Below are experts of layer 7 (counted from 0) of a mixture-of-experts language model. Rows are named router (the router's row for the expert), up (a neuron's input weights, with its number) and show model dimensions 0-255. Each number is 50 + 10 x the weight over its row's rms, rounded and kept within 0 to 99.
After each expert's rows: a language model's description of what the expert responds to; "mostly gets" lists some tokens that are sent to it at least half of the time. This comes from a sample of Wikipedia text that the model never trained on.

# expert 41
router:31 66 59 48 63 55 61 33 41 63 42 48 34 44 53 48 54 68 49 66 59 50 43 61 45 51 63 61 59 42 55 63 34 53 61 38 59 55 70 46 47 50 67 69 39 48 58 56 51 47 49 54 42 45 56 54 49 50 53 61 65 57 47 61 39 52 57 31 55 49 53 49 51 57 39 68 43 47 54 48 38 47 51 36 52 47 49 42 50 47 40 57 56 62 55 52 35 49 48 54 51 44 68 57 47 54 52 52 37 44 50 62 54 58 67 48 60 31 62 62 65 35 70 30 58 38 40 47 25 48 54 44 64 48 41 42 46 43 62 38 45 65 49 66 64 72 57 55 61 31 77 54 26 55 61 44 69 55 54 63 53 63 59 54 41 58 44 50 55 44 52 44 52 50 48 50 57 43 44 43 50 38 40 39 46 41 76 34 61 37 47 55 52 28 48 39 48 53 51 57 41 54 54 57 38 52 53 37 42 39 38 55 58 41 58 47 51 52 84 47 55 62 43 52 38 47 29 51 56 54 61 47 68 54 55 57 48 51 54 59 44 51 46 61 43 36 69 36 52 38 48 36 58 46 29 40
up0:49 64 42 64 55 55 54 42 41 40 51 42 40 66 43 73 50 43 63 48 68 47 46 63 28 44 61 49 56 40 42 77 40 55 74 44 49 42 44 60 45 57 48 58 39 42 47 56 54 49 32 53 37 42 42 29 47 58 48 48 42 58 67 45 55 63 46 42 40 55 54 58 62 45 52 46 45 37 41 52 42 45 49 65 54 43 50 41 36 30 26 60 57 37 57 50 60 57 40 51 51 49 34 28 46 55 42 32 29 41 45 53 45 47 60 31 46 50 59 39 48 40 56 27 57 56 29 51 30 53 55 55 47 43 43 54 58 46 64 54 40 56 69 66 46 51 55 46 53 65 60 65 35 53 50 44 56 65 45 56 33 60 62 49 39 44 45 62 53 57 47 51 37 48 35 46 61 44 47 53 44 42 69 40 49 41 71 48 56 58 63 56 41 56 55 56 45 56 30 48 58 53 54 48 42 39 42 52 56 43 60 41 59 34 56 32 27 46 66 52 59 43 52 64 41 45 54 46 50 35 75 37 49 52 55 48 70 48 54 58 43 42 61 53 60 46 65 40 51 38 48 37 59 60 58 56
Section headers, table labels. Section headings, infobox labels and table header cells, such as ==See also==, Medalists, Scientific classification, Candidates | Votes.
mostly gets: "==P", "==D", "==C", "==B", "| Party", "andidate | Votes |"

# expert 37
router:56 57 57 60 62 35 50 45 54 53 50 63 56 52 40 50 54 48 47 45 56 54 57 44 57 47 61 37 38 55 62 59 49 36 64 52 49 56 39 58 31 46 42 57 48 41 52 40 38 52 41 49 54 54 54 43 41 51 68 37 78 42 57 43 49 47 67 52 35 73 31 49 59 58 41 47 48 52 38 38 62 60 67 31 42 53 45 51 49 44 37 65 59 55 42 49 47 51 40 53 40 37 52 42 60 45 54 44 59 62 39 65 61 65 58 38 53 38 53 54 56 33 41 22 49 55 59 42 35 58 36 55 44 55 60 46 60 40 49 54 54 48 59 39 40 79 45 50 56 42 48 57 33 37 46 50 39 47 45 59 58 50 44 48 43 60 49 26 52 51 65 51 55 44 51 56 45 44 38 50 46 31 29 64 49 39 45 71 41 38 38 60 47 60 54 51 56 50 38 57 41 53 63 46 49 48 44 46 54 48 63 59 66 51 56 70 60 79 55 45 57 55 51 58 07 60 43 43 48 57 54 41 46 60 26 49 59 59 40 43 41 60 60 51 48 59 43 58 62 35 40 49 38 46 40 52
up0:41 33 34 53 68 49 39 45 53 48 50 60 61 30 56 44 69 46 59 59 50 48 58 51 62 43 53 40 43 52 45 75 48 55 54 73 57 59 38 53 37 72 44 60 54 37 49 46 67 49 46 31 44 63 49 55 38 38 44 48 44 37 47 36 45 43 60 46 37 43 37 58 41 62 35 52 49 73 59 57 61 46 48 50 51 46 58 38 47 33 62 50 57 52 52 57 70 51 40 50 55 54 47 59 43 53 45 30 53 65 27 61 52 57 51 45 41 51 62 54 43 24 39 41 41 56 60 39 65 56 48 57 58 43 46 54 65 44 56 49 45 59 46 39 42 57 47 53 45 34 46 48 42 47 49 49 33 65 67 53 55 52 54 52 28 63 53 52 44 66 43 68 68 67 45 53 56 45 42 58 47 66 71 67 56 43 53 42 41 45 42 41 61 48 47 45 40 51 53 53 43 72 58 64 56 46 45 56 52 37 43 75 45 48 34 59 42 59 36 44 53 62 49 65 36 66 48 45 35 55 43 29 55 56 35 62 54 43 62 57 38 49 51 40 53 53 62 57 41 62 46 71 32 54 50 56
Verb phrase continuations. Verbs, "to" and verb endings with a following article inside narrative clauses, such as to wake, sentenced to, cleaning the, gain.
mostly gets: "ing the", "ed the", " would", " to", "ing to", "ing a"

# expert 21
router:50 41 74 59 63 43 45 35 41 52 41 51 49 57 57 58 40 63 50 48 62 70 47 40 55 34 63 57 49 41 46 38 55 61 68 54 68 45 42 48 38 41 46 53 40 62 58 37 47 59 53 53 65 57 61 57 39 40 55 48 53 62 44 39 51 47 51 58 44 50 24 50 41 56 59 59 50 55 49 37 57 55 45 16 52 42 47 29 54 35 51 58 45 26 38 37 51 43 40 58 46 62 52 51 58 47 52 40 58 50 50 56 40 60 55 52 45 45 31 40 54 50 60 49 57 55 56 63 51 49 60 38 50 41 27 40 35 49 59 53 53 57 50 51 47 66 50 56 59 58 59 63 39 70 39 61 50 48 33 39 34 56 30 48 53 73 32 31 52 60 48 52 63 58 47 57 26 54 55 53 52 47 47 46 52 48 60 54 53 36 63 38 46 44 46 67 48 57 55 69 49 59 59 72 63 55 51 61 65 56 45 65 75 54 41 51 67 43 46 61 53 61 47 37 44 52 49 52 46 51 61 56 43 54 49 25 52 50 51 72 49 49 62 58 69 60 62 66 54 50 54 59 43 32 46 43
up0:40 54 53 67 50 48 31 41 31 48 57 30 59 55 43 63 42 52 45 27 47 68 64 32 46 52 45 55 44 42 41 45 46 44 48 44 55 49 41 39 55 53 32 51 33 32 65 53 37 42 51 50 71 43 47 48 44 64 62 54 40 44 56 34 60 55 48 56 43 40 50 45 52 49 55 65 44 30 42 49 56 63 47 36 52 35 44 45 62 50 63 50 40 35 46 54 55 66 42 61 52 41 41 46 54 24 57 64 81 31 37 54 57 41 53 42 70 50 34 67 47 52 44 54 33 69 52 49 61 40 51 42 47 32 56 49 58 48 40 56 36 41 55 48 52 34 64 43 38 53 51 70 31 52 58 35 57 65 57 47 49 44 42 44 61 43 62 41 50 63 58 72 53 30 54 41 56 62 59 35 58 51 60 41 38 52 48 56 58 40 37 37 52 47 39 48 45 53 42 52 52 65 63 46 52 45 50 61 69 55 47 59 51 35 59 57 69 52 66 52 52 61 69 44 34 67 41 63 54 57 55 40 67 47 47 57 48 49 55 44 61 43 47 43 61 45 43 53 57 50 49 61 56 47 43 41
Copulas and auxiliaries. Verbs is, was, were, are, has, had and adverbs like also, only in narrative and descriptive sentences.
mostly gets: " is", " was", " were", " are", " has", " is a"

# expert 33
router:23 56 59 55 61 56 63 43 52 58 41 58 31 39 49 47 63 56 61 51 54 44 51 46 43 58 36 44 36 65 31 46 51 53 58 62 55 42 37 62 46 44 54 49 32 67 48 26 45 62 43 50 53 37 66 51 59 75 43 47 37 57 61 46 60 41 62 37 54 58 62 31 53 54 57 61 49 53 54 25 55 48 56 52 36 46 37 52 52 36 49 63 45 47 50 42 38 37 50 57 51 31 58 35 48 54 54 37 63 55 55 60 53 54 68 44 39 25 53 75 51 39 59 47 51 49 42 37 51 33 50 37 63 47 52 37 34 52 48 53 56 66 62 49 49 43 49 47 57 65 61 59 51 54 63 50 62 64 45 59 61 49 59 45 33 39 35 42 51 48 42 44 42 54 65 62 47 42 38 60 60 41 55 28 42 41 61 34 54 54 47 45 68 47 48 67 46 53 52 47 63 39 40 60 57 42 52 36 54 31 38 73 50 47 43 61 50 70 59 42 52 51 49 58 39 34 36 52 55 34 70 37 57 44 34 66 60 48 34 46 51 54 61 52 53 47 47 53 55 48 43 52 42 46 48 40
up3:53 34 57 58 54 58 58 32 71 43 38 48 44 54 49 86 44 50 44 45 51 60 51 30 50 49 48 46 54 46 48 43 35 28 37 63 37 54 35 41 49 55 60 67 56 66 62 45 53 46 59 63 47 43 76 58 51 52 45 52 41 49 55 37 41 45 60 62 41 44 50 47 70 45 60 42 36 45 49 42 72 55 55 61 39 46 37 43 47 23 57 49 39 80 35 44 56 29 69 65 52 50 45 58 39 63 39 56 53 63 56 49 42 50 53 44 63 42 54 58 58 49 45 42 45 49 45 44 48 48 52 25 44 52 47 41 41 42 61 42 37 60 33 46 51 37 52 48 53 57 48 54 46 65 44 45 42 62 41 63 49 59 58 51 36 51 45 29 55 58 70 54 53 64 50 62 44 48 48 44 40 42 67 63 53 49 47 51 35 53 50 52 51 54 57 44 55 57 38 55 40 27 38 58 40 34 45 51 49 39 47 61 57 49 46 44 59 46 56 48 48 37 44 44 38 68 46 51 72 39 51 40 60 61 29 51 41 45 58 34 44 56 42 60 59 61 37 51 39 59 63 48 49 67 63 41
Film, music, award words. Entertainment and award vocabulary such as film, album, song, Best Supporting Actor, plus word endings like -ion, -ist in titles.
mostly gets: " music", " album", " film", " song", " Love", " Series"

# expert 50
router:42 52 66 55 62 52 54 40 39 50 48 60 56 47 54 56 52 59 41 64 48 50 45 56 58 48 58 57 47 49 50 44 50 41 45 51 26 48 48 39 37 51 29 51 54 58 28 52 35 66 58 59 52 61 57 61 44 53 52 49 74 57 50 57 51 43 54 61 44 53 50 47 41 63 43 53 44 49 45 59 66 58 62 44 55 40 54 56 37 51 40 73 64 56 40 48 34 41 31 68 40 26 43 36 57 53 58 45 49 49 35 80 35 45 51 58 53 64 56 48 61 31 66 34 41 60 53 66 57 45 56 55 55 66 52 34 60 47 61 54 64 54 52 52 36 50 46 66 51 61 57 50 37 41 55 47 44 73 50 47 50 50 42 55 37 43 70 43 54 49 64 56 58 48 64 41 42 54 54 53 32 43 31 58 54 31 51 46 53 46 60 67 49 50 56 60 58 56 45 74 60 58 56 66 60 44 63 34 56 44 63 65 51 45 62 65 47 60 48 42 45 43 36 45 28 47 40 44 47 36 50 45 55 53 46 48 59 59 45 53 46 68 55 56 50 68 61 54 54 31 39 46 14 44 50 50
up4:52 59 57 75 62 50 46 57 57 34 51 56 48 52 68 62 54 38 35 59 49 74 51 63 58 49 55 41 56 64 39 58 65 45 41 54 36 41 54 43 59 33 52 59 49 47 59 28 38 66 59 66 43 51 63 46 49 54 41 55 63 50 44 62 42 44 60 63 55 59 35 39 35 51 56 32 42 34 39 48 25 44 40 33 66 47 60 58 42 43 48 69 41 41 58 55 38 43 49 55 54 15 50 34 60 67 44 55 46 38 48 50 51 51 51 43 48 39 46 55 69 34 50 50 39 50 80 58 56 44 49 49 55 67 57 46 47 54 41 41 61 61 51 55 51 48 55 53 58 40 57 50 51 56 56 34 40 64 45 42 38 39 63 38 49 45 61 42 47 64 50 62 44 43 47 42 34 57 49 61 33 52 39 52 52 55 38 59 50 62 42 47 52 43 55 27 41 60 52 52 41 58 54 60 43 45 65 49 55 48 54 52 62 53 53 66 47 49 37 30 41 44 38 36 52 66 51 37 32 59 59 34 38 33 42 50 49 58 36 44 60 47 41 43 47 51 54 58 70 37 37 46 45 57 42 44
Prepositions after verbs. Prepositions and preposition-plus-article after verbs and participles, as in defined by, ranked by, to do with, varying from, of the.
mostly gets: " by", " to the", " with", " with the", " by the", " from the"

# expert 11
router:43 49 48 54 59 53 63 35 41 63 43 43 46 52 41 48 66 52 35 67 56 58 54 37 50 51 50 58 48 41 60 49 37 54 55 39 44 38 64 65 37 41 42 53 38 66 45 60 56 56 41 45 42 55 60 65 49 59 58 50 51 47 42 57 40 48 63 67 45 50 49 42 53 46 33 48 45 64 59 42 54 41 55 38 35 39 41 48 57 39 77 47 38 45 43 44 75 43 49 39 41 51 54 42 69 53 42 49 47 62 39 71 60 44 58 52 44 47 65 39 40 45 53 58 37 43 51 59 28 30 52 42 48 43 41 44 49 29 56 60 55 61 58 66 42 52 63 75 57 38 63 53 42 55 42 59 74 49 42 51 58 70 38 57 42 52 37 56 58 69 67 49 59 39 51 52 38 41 42 52 34 48 48 44 31 44 61 34 54 42 50 43 58 36 47 50 45 67 52 62 54 48 47 49 40 52 64 54 46 48 54 52 61 33 40 66 36 45 67 40 47 68 48 51 38 67 58 37 59 31 47 47 66 52 46 53 54 65 37 65 51 50 51 66 36 34 56 37 52 63 56 64 53 54 33 36
up0:71 44 39 45 54 54 74 32 69 51 51 51 43 37 53 40 61 60 43 49 65 53 47 42 44 57 49 49 60 49 67 38 52 45 39 50 49 60 49 51 65 53 55 68 43 65 41 48 46 41 44 55 56 41 49 86 56 54 36 54 67 55 33 63 39 48 68 62 54 43 59 48 52 61 46 56 43 44 57 48 52 50 47 50 47 56 55 53 53 53 63 66 68 52 57 53 57 39 42 63 36 58 47 53 65 48 43 50 40 39 41 66 47 51 68 49 65 52 59 60 47 57 54 58 47 49 43 38 38 39 41 39 33 49 43 28 49 27 53 34 65 59 45 64 52 46 53 72 48 59 59 43 52 49 47 50 59 47 45 61 39 55 35 63 68 48 53 36 57 60 58 47 44 27 53 45 51 50 39 42 50 43 63 47 59 38 56 43 77 56 45 44 28 34 41 41 49 43 59 67 62 49 55 42 50 22 68 60 56 37 36 57 38 30 45 51 47 50 45 40 47 64 42 63 51 47 44 27 42 43 57 56 54 66 38 49 45 56 60 46 40 42 41 47 53 45 48 49 46 52 39 40 38 47 54 34
Taxonomy rank words. Rank words and their pieces in species and genus articles, such as subfamily, Genus of beetles, species, plus Ch- name pieces.
mostly gets: " species", "ch", "idae", " genus", " | Ch", "- Order"

# expert 18
router:36 51 58 55 54 53 53 47 33 50 41 47 43 58 42 48 57 51 47 64 53 55 36 53 60 50 49 27 24 41 44 65 68 43 64 57 43 29 42 76 56 44 55 43 55 46 35 49 47 38 50 45 41 47 54 60 56 56 72 61 68 59 41 47 58 56 53 43 44 56 36 49 29 48 47 62 41 58 57 57 51 48 61 41 68 55 55 58 48 43 42 54 64 38 58 57 59 51 47 51 43 62 76 39 45 56 53 48 72 53 36 59 51 36 61 47 48 31 26 75 51 36 45 63 51 36 64 42 44 41 63 49 61 41 30 28 65 43 45 60 58 69 57 55 39 75 40 51 73 36 49 66 36 55 69 51 52 40 57 39 40 45 59 45 47 58 44 43 47 59 45 50 45 62 46 53 46 41 43 54 52 57 52 36 52 53 59 51 48 46 54 57 61 45 45 54 50 58 47 62 42 53 53 67 55 41 45 48 35 58 56 66 37 47 68 47 35 44 50 58 49 61 43 67 39 43 46 45 72 44 58 43 54 59 42 42 63 57 55 46 37 50 55 57 40 48 63 55 53 51 44 40 28 47 49 59
up0:51 58 44 60 58 42 40 51 60 42 44 61 56 47 52 49 33 49 49 55 52 57 55 49 61 56 74 38 35 49 54 63 31 41 39 54 46 32 51 68 57 45 58 36 49 39 52 44 65 40 52 49 54 34 68 43 44 63 54 63 57 71 49 63 48 38 48 38 46 49 38 42 44 54 36 63 43 58 48 58 42 54 47 38 56 39 44 56 55 41 59 39 51 42 55 52 64 77 40 77 57 44 58 43 56 41 67 43 73 57 41 58 41 52 50 34 62 47 45 58 70 48 50 43 54 36 75 26 46 56 44 64 60 54 53 39 49 47 38 47 39 53 33 47 60 72 55 58 72 42 55 55 51 79 46 48 51 51 33 64 42 45 42 47 41 47 56 57 52 43 57 43 49 42 47 41 51 33 61 65 65 48 33 49 49 48 52 40 58 59 67 52 55 62 34 60 39 47 52 56 51 53 45 59 56 53 46 47 54 52 67 56 30 51 45 45 52 44 57 53 38 58 49 36 50 54 58 58 58 21 44 36 50 48 42 41 47 40 40 49 45 36 29 48 42 38 55 59 61 52 40 38 59 52 25 44
Latinate suffix pieces. Suffix and inner pieces of long Latinate words, such as emphas+is, pand+emic, perturb+ations, proced+ure, and endings like -ement, -ibility.
mostly gets: "clus", "ement", "ements", "ibility", "ependence", "ization"

# expert 36
router:55 52 66 63 56 54 44 41 22 49 42 58 47 49 56 55 67 80 53 48 48 55 52 45 64 56 46 55 48 64 54 49 42 48 53 53 59 43 64 52 37 35 46 47 45 64 57 55 34 42 39 56 69 55 51 50 46 47 61 52 54 51 46 53 56 44 42 56 41 56 62 58 42 52 35 46 38 44 50 50 59 71 50 46 54 58 73 49 58 34 43 59 58 35 46 56 52 45 42 50 53 45 47 49 54 38 53 47 53 60 27 56 39 73 58 45 50 35 50 69 40 40 63 39 52 46 38 71 49 23 56 64 43 43 61 52 63 48 75 50 37 57 71 40 50 55 46 51 64 46 63 42 35 54 52 54 54 39 53 48 58 62 54 45 50 50 26 45 43 51 61 48 25 63 60 57 44 42 52 63 47 41 53 72 52 41 50 40 48 36 57 63 62 62 48 62 54 71 35 59 64 41 52 57 35 54 44 57 68 69 30 46 51 43 54 50 36 45 52 44 47 43 43 51 38 49 40 61 46 48 68 54 64 51 47 31 57 62 30 54 53 51 76 60 47 56 50 44 57 46 39 44 48 51 43 61
up0:64 52 49 65 43 40 45 35 40 62 43 49 50 53 44 56 56 49 54 54 28 43 42 55 47 39 44 60 39 65 68 59 51 54 46 57 74 45 67 48 51 68 52 68 48 53 48 50 32 38 41 55 59 55 50 62 50 47 41 52 64 54 56 43 30 39 63 55 50 49 45 56 35 52 56 57 58 55 49 47 66 51 25 49 60 56 41 69 55 67 43 53 55 50 61 53 23 66 68 47 56 49 47 38 46 37 58 51 54 52 45 47 45 43 55 65 63 44 51 57 40 61 59 59 50 33 39 62 33 37 41 64 42 55 55 72 63 36 64 53 26 58 51 54 64 44 34 56 60 49 53 57 34 39 27 42 57 46 61 52 57 44 32 54 44 29 54 26 50 58 45 47 45 56 44 52 51 52 53 55 50 46 47 73 48 50 49 55 54 47 52 61 48 55 61 64 66 65 59 45 56 41 59 52 40 46 42 52 53 59 34 37 53 41 52 49 45 56 42 66 57 65 40 63 52 68 61 58 70 59 52 57 46 58 46 57 56 63 55 61 41 51 34 60 38 50 50 46 68 37 51 37 68 55 41 71
Table numbers and dashes. Digits, pipes, en dashes and signs inside sports tables, election results, page ranges and coordinates, such as 627–634, | +3, 51″.
mostly gets: "′", " | −", " | +", "–", "59", "−"

# expert 6
router:44 48 62 62 56 50 52 34 56 55 43 59 57 65 46 37 41 63 58 59 48 48 31 53 50 59 47 52 51 29 51 33 51 45 60 52 48 50 45 50 37 42 49 59 46 48 41 37 42 80 38 66 52 54 49 34 41 45 50 44 35 61 41 43 54 51 67 53 43 59 32 47 45 52 69 48 55 43 34 43 67 56 56 25 37 42 49 40 43 35 72 50 43 36 42 39 42 58 51 43 49 42 46 52 56 54 44 36 53 44 59 47 34 48 52 51 46 51 45 47 39 45 80 54 55 52 39 60 41 51 49 43 43 45 50 47 35 50 54 55 61 55 43 58 43 69 35 60 59 68 68 43 45 51 53 52 42 53 49 34 49 46 41 41 52 63 26 41 35 44 55 46 77 46 42 51 31 41 54 56 52 53 60 50 35 29 40 44 67 42 51 50 71 55 28 55 44 57 51 70 39 61 43 70 51 54 47 54 67 54 54 81 62 54 41 56 58 56 46 67 59 49 41 46 48 70 47 56 56 37 59 42 36 49 47 50 46 49 50 66 39 55 57 59 62 57 65 49 53 45 51 67 51 37 44 62
up0:49 53 56 37 53 59 56 38 50 75 56 54 63 49 48 63 48 54 38 40 53 54 33 37 45 46 52 52 61 45 37 63 46 48 55 70 66 43 38 55 32 40 55 57 34 37 48 46 63 47 52 26 47 49 53 34 59 55 55 55 54 50 41 64 31 57 45 58 38 58 46 58 54 48 57 40 45 48 35 52 63 69 60 48 48 35 54 56 43 52 58 49 57 48 48 43 36 56 48 41 45 48 34 56 50 40 55 50 56 57 50 55 26 36 53 74 47 53 38 67 42 36 68 57 39 53 72 65 55 35 54 53 62 48 46 69 61 54 39 49 39 44 64 40 32 68 38 61 74 62 34 43 32 49 35 38 52 53 36 36 63 48 55 36 51 48 59 44 53 57 61 41 42 48 61 57 40 38 21 47 26 46 44 55 50 33 35 50 53 44 51 54 61 48 63 59 40 47 45 47 56 75 52 62 57 64 64 54 35 59 50 48 49 47 45 41 48 47 34 43 50 42 40 46 58 60 43 42 41 50 50 31 48 68 44 53 45 73 53 62 46 49 53 47 56 47 55 51 57 46 53 40 54 63 55 47
Copulas and ordinals. Copulas and words just after them in biographical statements, such as was, is, as a, being, and ordinals like first or second.
mostly gets: " was", " as a", " being", " first", " was the", " to be"

# expert 7
router:51 46 64 65 74 49 51 44 48 63 45 48 49 53 57 47 51 57 31 52 40 63 34 50 50 59 69 46 48 54 55 60 49 42 58 60 35 51 43 48 40 50 45 57 44 41 39 55 45 56 53 61 46 58 27 65 52 58 57 52 51 62 39 49 48 43 64 49 44 61 36 36 42 66 51 64 46 53 37 33 63 57 57 39 52 51 44 53 47 51 53 61 43 53 55 38 54 55 28 65 40 28 55 32 53 55 55 44 55 47 43 45 49 57 51 50 47 34 44 57 59 25 56 35 53 58 59 50 46 40 44 58 31 59 53 54 62 29 56 53 53 57 69 53 36 61 39 58 64 57 51 57 40 38 57 45 47 70 34 53 44 41 55 44 42 45 66 53 46 47 67 62 50 33 49 52 36 43 39 57 34 29 32 63 59 30 45 48 40 48 64 47 57 36 55 55 51 52 54 56 56 62 64 69 38 46 59 42 35 41 57 67 60 45 60 54 44 48 56 52 51 51 40 48 30 64 42 28 45 59 60 54 52 68 31 37 46 54 63 42 60 64 68 60 40 66 72 68 48 46 43 52 44 38 51 57
up0:53 57 49 63 32 60 71 53 42 62 51 30 61 61 69 53 63 45 53 62 41 62 34 50 64 62 66 41 45 55 52 49 51 50 45 66 47 53 58 40 33 40 32 40 39 63 40 34 44 39 61 57 54 48 22 47 62 65 56 42 66 59 38 57 43 49 54 52 70 59 42 36 51 44 47 47 57 56 75 39 49 53 57 51 61 49 49 60 50 47 40 81 53 46 51 45 42 47 38 56 49 48 58 31 59 50 47 43 47 31 50 46 49 46 38 36 47 39 69 37 53 46 54 42 49 50 61 40 41 47 50 51 52 57 53 43 59 50 45 42 60 49 52 37 59 65 56 44 62 55 55 48 47 62 75 38 38 48 50 38 42 44 47 52 49 39 64 59 61 59 42 36 62 45 58 50 40 51 42 75 46 40 41 69 68 44 49 50 35 52 46 43 62 36 67 42 55 43 40 46 57 57 44 64 58 53 55 54 29 49 40 55 59 33 37 53 36 45 50 57 42 59 52 62 52 51 61 53 60 37 55 50 55 53 34 58 59 52 31 42 56 66 34 51 58 71 63 50 47 49 56 38 32 43 62 56
Mid-sentence function words. Prepositions, articles and "of the"-type phrases inside running prose after nouns or verbs, such as of the, by his, after the.
mostly gets: " of the", "ed the", " that the", "ing the", " from the", " as the"

# expert 48
router:50 57 53 50 48 48 36 33 31 60 42 53 45 45 61 53 59 66 42 49 48 49 58 48 62 49 43 42 48 50 39 37 51 71 54 49 60 39 35 40 52 36 37 62 40 48 51 50 72 48 53 55 55 44 42 42 46 45 36 41 49 44 45 52 61 37 32 51 45 50 44 58 44 53 64 38 45 43 53 54 63 36 55 36 37 44 62 44 53 40 65 67 48 35 60 58 41 37 37 33 33 47 56 28 49 51 44 39 56 50 37 43 44 52 61 41 49 53 62 56 32 45 57 40 45 48 53 72 45 31 32 56 47 50 65 50 54 49 60 43 57 57 53 44 47 58 48 52 49 42 55 37 45 43 60 63 59 40 40 49 62 60 53 38 45 49 53 41 47 40 56 53 66 46 47 64 47 34 39 52 45 40 23 36 38 35 51 45 59 44 37 43 65 53 43 73 57 73 43 72 48 51 59 63 49 42 44 40 33 50 54 47 36 47 58 46 34 70 57 53 61 56 30 64 46 53 60 38 62 55 71 31 55 42 52 64 68 71 49 59 50 61 54 53 56 42 63 53 64 60 44 57 44 78 49 47
up0:41 47 27 62 47 71 40 57 56 48 24 43 68 53 71 39 54 69 30 49 50 64 46 60 48 56 45 57 53 36 53 47 45 64 54 49 40 45 35 54 38 53 45 62 53 50 67 31 54 44 59 49 48 40 42 40 53 66 35 35 59 47 54 53 44 56 39 50 54 46 37 38 39 49 53 69 45 35 45 44 39 61 56 57 41 55 58 51 49 41 53 38 59 51 72 44 57 56 43 65 49 49 71 48 49 39 53 37 49 42 49 55 48 51 42 45 29 39 52 52 18 25 50 48 58 59 53 51 45 51 52 47 59 56 58 47 47 48 41 51 45 46 59 53 35 70 60 49 54 60 64 41 45 40 30 58 52 65 54 44 57 52 54 47 41 49 59 59 39 34 55 63 55 32 43 38 48 61 47 53 42 51 33 62 25 52 62 52 54 68 64 59 29 63 39 34 49 64 47 58 48 57 51 41 32 32 41 64 43 56 49 48 48 40 54 56 44 57 52 72 50 56 40 32 44 42 57 48 41 61 50 48 57 36 44 32 40 57 33 51 51 43 60 44 58 61 41 50 44 38 43 38 44 50 50 63
Separators before dates. Commas, spaces, pipes and words before dates and numbers, such as (born 5 December, from 21 April, month names, table cells.
mostly gets: ", ", " in ", " February ", " May ", " In ", " June "

# expert 31
router:48 61 63 56 53 56 39 37 29 57 43 57 45 51 73 47 54 67 43 48 40 67 35 56 82 56 29 58 42 54 45 50 53 61 54 56 48 46 37 45 51 44 52 58 40 55 52 64 52 45 52 66 57 51 52 50 60 48 45 50 49 44 40 49 62 48 40 53 53 51 34 50 56 46 51 53 42 32 53 51 77 51 50 39 59 50 53 44 50 11 65 67 49 45 54 56 50 39 27 54 37 49 70 45 57 46 41 41 66 54 53 56 45 33 55 31 46 48 57 53 60 40 53 43 38 42 43 51 51 46 34 52 35 42 61 51 51 43 54 30 60 54 66 47 52 61 49 70 55 34 63 35 40 50 54 42 55 59 55 39 48 62 46 53 49 58 56 40 48 37 57 36 73 49 69 41 50 49 44 42 46 44 28 44 49 45 58 61 53 39 58 49 54 51 37 62 58 57 46 79 43 56 55 52 58 48 34 35 46 50 43 47 47 50 38 45 51 58 58 43 53 61 32 41 41 35 49 33 53 54 64 45 50 56 43 47 63 49 46 58 43 62 44 52 48 52 52 74 57 52 20 52 49 75 49 46
up0:42 52 52 65 64 46 47 49 36 65 62 55 43 40 61 48 55 42 29 52 53 57 44 61 43 45 52 61 58 63 68 51 28 29 47 58 36 46 45 49 51 56 51 59 39 59 56 64 73 54 47 54 29 67 37 54 59 49 37 49 49 45 50 45 38 57 69 39 64 55 34 58 50 58 51 64 42 45 52 42 49 52 52 45 61 49 51 46 36 35 42 36 49 47 48 48 55 49 34 54 51 51 35 37 35 70 52 65 63 43 73 44 53 48 39 50 57 65 40 56 45 42 55 46 52 68 26 52 41 40 46 53 41 34 62 45 39 42 41 54 70 40 49 44 54 50 73 48 50 48 45 54 51 45 39 60 53 52 38 39 66 47 46 66 39 46 27 55 55 55 73 67 64 48 47 59 56 73 56 44 44 47 49 40 46 20 59 48 49 20 43 56 60 58 44 31 43 58 55 48 58 57 55 54 46 53 49 60 44 49 58 63 62 43 39 53 47 47 36 62 52 46 53 49 51 57 41 43 44 30 59 49 41 57 32 34 56 48 47 37 46 42 54 29 49 37 72 55 51 44 42 54 50 42 51 48
Spaces before numbers. Spaces, separators and short prepositions that come right before digits, in tables, dates and measurements, such as "| ", ", ", "in ".
mostly gets: ", ", " in ", ": ", "- ", ") | ", "% | "

# expert 44
router:33 49 57 46 59 54 59 40 40 63 41 52 23 39 56 48 49 60 39 57 55 59 59 39 42 48 58 42 58 34 52 56 39 51 52 43 58 47 45 51 58 51 48 67 51 51 53 55 49 47 34 60 45 76 41 47 45 59 39 43 59 56 47 45 45 53 61 31 44 65 36 49 38 62 46 62 50 40 40 39 51 42 50 37 41 50 61 59 50 51 35 66 33 64 63 54 42 53 52 47 52 44 63 50 55 57 55 54 41 43 58 59 42 52 63 63 60 59 50 56 72 23 58 39 49 42 50 40 33 46 43 46 66 49 37 58 42 41 64 61 56 60 54 71 49 54 47 51 75 32 70 41 29 45 69 53 66 47 48 53 45 61 52 57 56 61 35 33 57 43 50 54 40 42 38 42 47 38 26 48 47 40 32 37 44 42 69 47 60 46 43 53 48 60 22 49 62 63 49 60 53 60 49 61 42 58 46 50 48 29 29 40 68 49 44 47 43 40 61 41 76 51 32 38 43 48 52 43 39 45 46 37 52 51 54 44 53 37 50 39 50 50 38 62 47 52 62 44 55 40 51 44 55 51 36 52
up0:57 52 49 49 49 47 51 53 47 53 43 50 71 41 70 46 61 38 47 46 62 61 61 53 58 38 60 56 48 60 50 61 51 43 45 66 48 61 45 54 51 41 42 68 50 43 74 32 50 37 31 58 49 55 55 68 47 50 46 46 46 38 47 74 48 62 54 59 26 60 66 52 57 52 37 77 55 52 49 54 36 53 51 45 59 53 63 59 43 58 52 47 40 51 40 54 47 62 60 64 50 46 54 55 41 32 41 38 52 36 49 52 58 43 42 33 50 37 71 55 52 69 66 29 46 25 42 38 51 56 51 47 33 46 45 45 26 43 63 49 58 55 52 47 52 51 54 42 33 41 37 51 53 40 61 58 57 51 53 47 54 47 56 45 32 57 34 59 47 40 53 56 38 34 53 44 57 41 47 52 46 49 45 39 55 37 34 58 53 53 40 42 45 55 39 53 51 61 55 58 51 23 60 37 47 33 60 54 58 38 50 65 46 58 63 49 59 38 55 56 43 43 56 43 52 51 67 59 64 28 66 56 43 57 37 30 57 56 65 46 52 58 54 49 21 58 53 34 58 54 56 41 66 28 42 45
Section and line starts. Line breaks, == heading markup and first letters of new lines or headings, such as ==See also==, Doubles, Links, Total, List of.
mostly gets: "==See also==", "==S", "==P", "==D", "==C", "==B"